Experts of a small language model: 37.4M parameters.
Below are experts of layer 8 (counted from 0) of a mixture-of-experts language model. Rows are named router (the router's row for the expert), down (a neuron's output weights, with its number) and show model dimensions 0-127. Each number is 128 + 32 x the weight over its row's rms, rounded and kept within 0 to 255. Numbers have three digits each.
After each expert's rows: "raises" lists some tokens whose logits its average output raises strongly, later layers aside. This comes from a sample of Wikipedia text that the model never trained on.

# expert 17
router:117082090089142075098122089134107098124121144196104232122113152130135134172164145104154129109161085163093140140119165145144080139147115124099125149128164138123057156147128058129131181149165087146083071209060168146096118155172132112141121123145165099144092143133091140115186119155135127116128100135121128116120128146181160097078160228149167113092112157174118085104098109114130139152128
down0:113117130073183143107123095128138109150000146132175173069103120112149121156099102112124161171085118120112126134121070157115160118126128160099101198123166161160047130106116115150151121116123103109102137195143118124130129144151173131145123144162101063099108130093094104096129126132180106094124096164120114111131111105198158122140121157134135086107113155094162110118143122077113142214153
down1:137086129114104144085141159137126185179012144124103165135178132170175138141141141130109146129119114150114094084140108092097098109175133138096090125168126094138088125128059121115166138059112089108121135210162062094141109164074106121142118187123125107131147137056070092114116174128143158149118067158132111150148128155138178100128157181109164142106145126117071145141153164054105110140093
down2:147177116099104149119154133081167117118031091143111096131149123138127113097101119130170089108076110147094128113179070117146066110159136140156098148116162188119075129123119065079143102127191099180099088153130141163161132073110126171157167128165130094094147145088130081140110117090091082137196144132116113078141110162132112138123154124162101114106103125118097078115104120141124115108142
down3:143108134102149150124147119138104115135051132127175187069094067115158118098091095064134165156126134124153068122108112170126096129109083125126164149168169171164064137139115107119123142141128086115103109203129107150131151145161182131127113161183112071164089124106141125100142122107111108100150133125109188120117119172143156075122111171158131147103113165100123130108059187109089166155114
down4:116130067151134126139103174119137198134223100136135086127101168108097164198133132170115108060134161117101137139124176160090116099088176175088119157126138138114171056069165127163140115106191126094122154166122157130136081099149126139157095141153132152110144132124114166135182095150124175045109129112125175137155105140172178173129120146141132151134157181114115091126142134120063161144133
raises: "6 ", "7 ", "7", "9 ", "8 ", "6"

# expert 46
router:050118148127129141126133084151084132089119146138156106137098216146105065143099124102085201140135114175108096088134161168154097104182098141105154128123140112140132148122159090128173061131156166112105156107160137143148159199146128129155091140154231138131119120126087097069190137214116119120096082146133131100127181173144114140038125150094167076187132145111149160149104097105121163129090
down7:118124156132189126132136136134166126120070111169111147174110084100103102166156121132123061136131111180101101077199119126109057120126109195120136136126128069122142108099167126198092126114121120098096103124171098118167142189155067092099163111156182131120125118116056137106036093142138139095137088165149140099186110116128116147175114143175128117117144124089132117148102122135075150185112
down8:124065149141093106168101183168159113192137132167109160142109046103125149139141142094142138126094144051202167162114124107106134133114155136111071182138138197159135154092116144130101136079137123130170146133099100106094146058151185155175140128060115159156079132147151121162163215074153189158144078071146135153135139100102133176154081125117113165135162074141155093099107168102115104107149
down9:188143139139112108153140198156128110160165118126130087169105118111158133126109154164164164125151155161166108127139082109061102143114141129058066147158111147170138134156064159058050144145152121077127142070111140123132054110141117160131096102153127166109141134152143161110184120080114096115138113113162063146060143096121163117150135195196105141109146175115118111140114133115156126188073
down10:176118102153154106111140110131161137149183118103124144101106103143124154139100139148189132076075102103110164105163081151108180118112189133140126072098055157107074105142069144215103076147109117172166158055102094136114131170075172060139136151075163165081177094148128116124094153134106095153206126127133150108109085103105140139128099127134133150101158154079176112174142146154115112103073
down11:098098098139102099127049127097106150149118091122205128139126189123058075170130141173082151094097122141151077100178154129120138123082119085182048102104151124176147132150159129133141167151181169172171141066120169155095135106154166106092150146109097113079121129077105113113187138134142168139114105120099150070162098064051178126083106132090151108164140133153116118193123136103169163119154
raises: "– ", "(", "|", "— ", "| ", "- "

# expert 3
router:072084087081178088188145160143109109151127121163090171120144080178125118115110140168134158116161104133168127178136168133176161170142143100134075132113135180134059188095143122161155108123135148112187128152102119168109154192176122145136120130061114116138115145113202143171114133153101093111162175100138084132127123117115112160092154130163120081114139114108124145111096140187108161123173
down0:192155101174161156144109099103148122110145103162087139109097139133095115155118072193080071115144124154147125142115109153089097158101131042172082110095141142120112154130099147131121165186165127171104171097065113152119118104147142123173197082132141102062145117123067121148074075098164087072100160135132090127086074145122070117112068102103155192082178113141101094124151118117043090078147
down1:113064176107126128098145109092103079098081080107151139119187063113073130129183090142087145163082086131175128111104173113158160126075170074052104190150219154149083158119158143171159112180114157091183103162095117135093093184156117054174136172104139144139167174115119113156132104131097133139137109140129117159122146085106109134104092122100208152177128110146104158127179156088090118079114
down2:116126117130101087172164080111102144065109131105165134088131101095135054108090077092135125131170079168132085149207171151109098155081143083110123134128107144148133144086111126107076146177091139107136069129105149116110189135117098147127150063096126087154188168058148121171090125132102183189106126113144139135086148090176143128060217118188108127130138144119171143062178231108103143152120
down3:136173150153109182094139121174129136136139074070158084125141142123142114127080133118139112094036125078145172139120150125155126129074136150185114105106125075106176116091136127072104137111111211142114101100124105129147117134133133095099114099145173177121110061089108164126155080129150135065137129121138146150063177198164122096095177202106117162105130115104151105208112072126091118140146
down4:107120163215095111150164138116196115166106145164186122193127077150121126149112121129115079105124119151198143187114153139083125089164164111101100096115140135110123100122060147137070082124167204163140109109126128134142126090091128073128119086101102164097082179149148143132126100146101178186133141111095093134094110135113104145113156088166101081098135122169164120141159146120070129122156
raises: ", ", "\n\n", "T ", "-", ": ", "\n"

# expert 39
router:102102072121131136117122110156110131132112111111166084110201119145155087144105109109134167125185130126158097146119111158154102111138102161183099144127177076112130153069166065103173062139158126141125071153161151133151177141111159158167071079132091088165072153118102183122130149118146122133125075154169172096079137119173122127111139193092114114145116164127143176117105116112159128140117
down0:157126154147113124137097152115169120162140067109136075159109117122111127148138102104087096161066158187123114148146131126103123118163173153120118069144136172174140173147155120059093160047131080105094064149033125172102091134131133067085068156118110168118148103136090063130119106142105140134115157168127127063144123083119048139166157165137112153071091111112136171113120153067118055102115
down1:102126124130113208169110189148101136135131075095136080072187152133096158152122164156101149108106148173081169138161126037109079127125065116142180128034161115167200105051147088095096104120189140110152121115147135081159153102147081157179104137178130099160141129085203143169149114109136141113114098090139069110113143178129092155098155145093184050178132117081137097130178081134125084095108
down2:124131175139112159144113109138109088143092130143138131085102093104104142127176148178116158133078091100140131096166177052163071088072140111078141063163159116070175172141116118140172138121120143151109115212137133109138182164127182162126079113166114042156170084094151165117139139148127093121133109104131096093118128083134030118121141061156150068099064088167124175118103079141137123184182
down3:112069126163138107135137155106120103104120120101164135084157091139178165097069180094100127140176078101211085188086123142121147136110164131170120200166176141192159160099114066137140120098118095179068177103147141132111112109122117110170116130137170078115110145110160113176110042142101095064094129149158085092115118122075149160125111156189139128131146173110119101050184099116132105111190
down4:157113108100123113142153084137160123073077143071137110110168054247105156131185227095148132140094078111115162163156111154084131070144149155126166147102096120110118159182140143108171136172140108126106129153096142172073115143109120150097105144127098145105104120159138096115103157162125085168147154114144107066158164132136152095127110123184115156175173110163163103106099123072101176166168
raises: "h", "in ", "(", "to ", "| ", "S"

# expert 34
router:104172131072115150145153116212128096105128148123112135148112137108115148102175118138135146169118128171078088111155133125161104130131096160080137164144175171134052150085122083169147125075126064133186062128107190121146134172130174106167157114133142127123128136118074149192118130144176107127138104194124085119177158131187102122102106120103193126138101156155118136103108147150173125124172
down7:144101149156123123107202086121151144119165101198094148108129103113122043111138081113122151099161068209158125103112133184125121168194143133106131149160134154121157120117100117110119137080112092180016108202130098173128110097078135109073095146148121080188106181148105139085150155070114137131140146133107075150106135052142080076152096165154122101128211121126092105139140116155113121163097
down8:102160127126132131154189156180126162115187098065080106150177138130140161128133126184100105161103117079181122162097128129167198116123102089047179119085099194127108148097098137163120098112146136061118148114134094074145016152133097154118106176129177127116132160147133159123060127167117074130135147154136169126125103150141125182110131155092082191084157137113076078145132142105099095115151
down9:113083130131113160122170137089131151095255156194145146124152118162159119117112115113109159147075120162155132142147154146140142147113129148121119101092116147147190134111168142152134063153116178111127161110122086118125123150119089197147096146122191137139131177113174178143118141116096084114094118097080157138111076168157169106106133130122132147131116145139114116147153130099085118138113
down10:125132108163081178080127120149156133110118123145143140167116180084136184128056163117060102112119151186173131123169131166139104073125152100153100138034189067165083088113163071112088111148102093111086135130156142126126132078143102169130095153112106122138105126178199124151152154100129147172130107137159112126108146178118144117158074125144115084175148113151138139183153145174083127120181
down11:127094144118102140061136113171132155114174176093138121134091171138088113115122160183093112065169219142169160146087092122104103127124122145179132125129142112159125112129117125074115085081102148116107150080148116115137160150136097081166079146116088122161113125138171131098134184125163190136158132052152107157170106099167125092180112073122113118105246138067162138182143146075119141130108
raises: "3 ", "2 ", "0 ", "3", "1 ", "4 "

# expert 22
router:187161119063120149113136160073141108103124154095165078120191143149136126149175099115143133129096129140133098144117066126180141135140084119185141137172140075069169043125125119175153058072138171161120080141096074128135171119073113139140174083150059130168117129146106141124103131056139093113128067154148174134090171112097099128086118082172189166166077144124098051087113080090104162161106
down0:118076171157084160156111134140108166131096120086136148106129150091107148181130132147148137108158112085161142121108110128121123123147175181156151076090166136163197147152137119128092135154087152106151165125094137185091131079171195124121081138145163067111152162130117162123131127144112178104138164118113156140090087149101110126197179128093125218058104127078197189166124144147103134107156
down1:095138086099104163058177107151189145124106117146174119125097095144132097136156067115093135129115141146138132081105144116173048118116106144101172128143205177140125120181111164093124105142147162125147088113121092174149141125115118116099162152141170115099134031077125091138149126173140113143130113120085131135212129127114093108076110108134129189193105128108140107128187106101131124067131
down2:089131142132126114081143108106156119091019123138135147063215134113132121152134070155100113161166104145141140160090136123113179142097160094137152171127114126080247111112137150127112153168164099116086107151118080105101108168126102161144108177167149170134102120159103107140202069132099106152066144139142131119102155142131123182058122140181115081131136099127096122169132112087105116094090
down3:147134145101197114076097114118097049114083155196129142119059120104211203143157121138087177139175128151099136145129137095118112129154088167147081119141035081147181111064109151148165130089133158149154145122135101189106081104096122165149138116144140123141057156119132137147161049113141122122138126097119120128083157146136106144090171118176117147148119132094125101119126121129143126175086
down4:157128163153110135142129150130098086175094120134146147106133154143172132086150130139121100111148178133130130211125087127105137128149114136124114097200110132131143134075185075108122135170166130178152133139160121099156118074103120154138168119140060096150032129130088157173140147135143081131150148089214169145125156140148135106156154154092136119104091097148145150127067132137214174064129
raises: "(", "in ", "|", "from ", "and ", "| "

# expert 25
router:111112078120131017130096127137112099078100131137091164149131137099163057134121132111116100131153127126093130130127143154140088192122142126171105152109148155110049163144113083054135159173153160115138102135071141120172130082177076072122170087123136167139142134107138156095134104147128088186168146198100139114198170120175165176108160126174152102104108106109067118129114113113104098129108
down7:094146050130145179170106153175099121122170138107157128130156139111106081159122119109104204075148114162117026122120165172187139137120156095137096184046109075114131164113140115109170115111168147133152168165108102091146074155110101133116155125130129155122109093116111105131123121132111116151142134121157067122114157109102168169122140107147144144154156064098039123135078146139094127147130
down8:135102084113150119136143133119080079091109093087094152134173109133127104130120182124167132150150187072079145150188116171150141130128162107137122176105143173158059086131209083112140069144173165092113079163084123138157118179124085114158186205091142142108143130171113146127164158115078148150082086157201061139116158177127162139163150122104135150110154087164124094066128113168127121141100
down9:152151092170088170117160207107125135136187119173155167105184106092110120187109101142103138119140094112144111101123147103131204111125141129099127165173125168148055145129066152115100158130135146121095101128121090147120079149145142151136174115122145125133119137100120121092106149121103159094095154076141172105098158150143109084125106145175139112119164139158142131126097105090121166119143
down10:100136088146162190100061114079091121151072070155123145112165117135120097121121168127076119072103186154142117126063137164139070124167118113150099114110089136072113100199172066137101097194131137104149122142114131099189103133090118042151165089175153132162212107153120146130111151147092167183139136139183080123103190099089160146179131069091133168185068084119122128148166083121111105133157
down11:145167114084091068120078171131130153139105165089118155105146144134147177100157128124132128153142135127117171119132147161151138105109140112059110121164143138127109221087142133156169138121070139119134076129087146093111147141172146083169180100146080127141123129131162123128127176179130145051190123089175114132166079122169118158161138116139132071140069148195237175084163109149114148094107
raises: "\n", "\n\n", "\n  ", "\n ", "Species", ";"

# expert 43
router:175180147109106127126121165122129152139138102091145133085156104139127124123116145113132077139094159178129137099196149103122131127148093109111126090059184127127061073125103078109145094117122177138149099161091098078155096125178091174164139120122123146146083135071139117124146124149095144110148172107133119095169131147088188118008101080079103107116121112168089114151134127136157170095140
down0:139139129139191141097151119083062156143123190118163118073132154129076177167150151162088133181143149133186134156172150117140142107173115115107103182141093173069159093133132140183177128113043144099087136087142146079106071127124103149101122114101113170114137134097098120137093115071080145117146131139090146171091121089119129102219167162110105108137085128114154150161136152193132104160131
down1:163103156153098116124079099154096086087106117078184089103113144084178106141128186162154137064209074112195101133129164175162073162097162143090108142074151084122127123102182146178103118090160131111172081194130121115145104160141138164105127115113117107098099156134141072108163047141086078128130102140119135164149132127186124202119127176098117181116122122125112101138149109118082116122155
down2:109177092173109193135176137137160149154169133085117109187132148124149121131177156173159139074102210175123147076201085123110134088134121129153099090093091136117182160139161094054109143146138070137162128146085118146080119200140097093156176107152104164087143102059152118142147143112114120153138146159133165193120086125136173113127126139116123122116125132072169121116136162172106175160110
down3:147153120132177135082057095138139100112153131145137102156157124124182150144145117159111120118173101086163109109112138132132034173109118129140189103101101150157108148117113093150106127167143093130135170168077098148052220171100096110117102127149126138137126145085095145127161082155141122132124150132146092104111091178131058140139156114124165107067183106165137103102185131135120178087142
down4:131151143100108107112117102184099146168105128214155127138098110148070137139081196102136127158140150156182131117111118146137057104054075102118137180097101134113124111123162127114099116176179112166080109114085061162153049122147143142165202148118089109163108099130132131123107129142176141146135171092129144164120135154111147120120062149171124126106110121112094126145096201129165150121113
raises: ", ", ".", "/", "\n\n", ". ", "\n"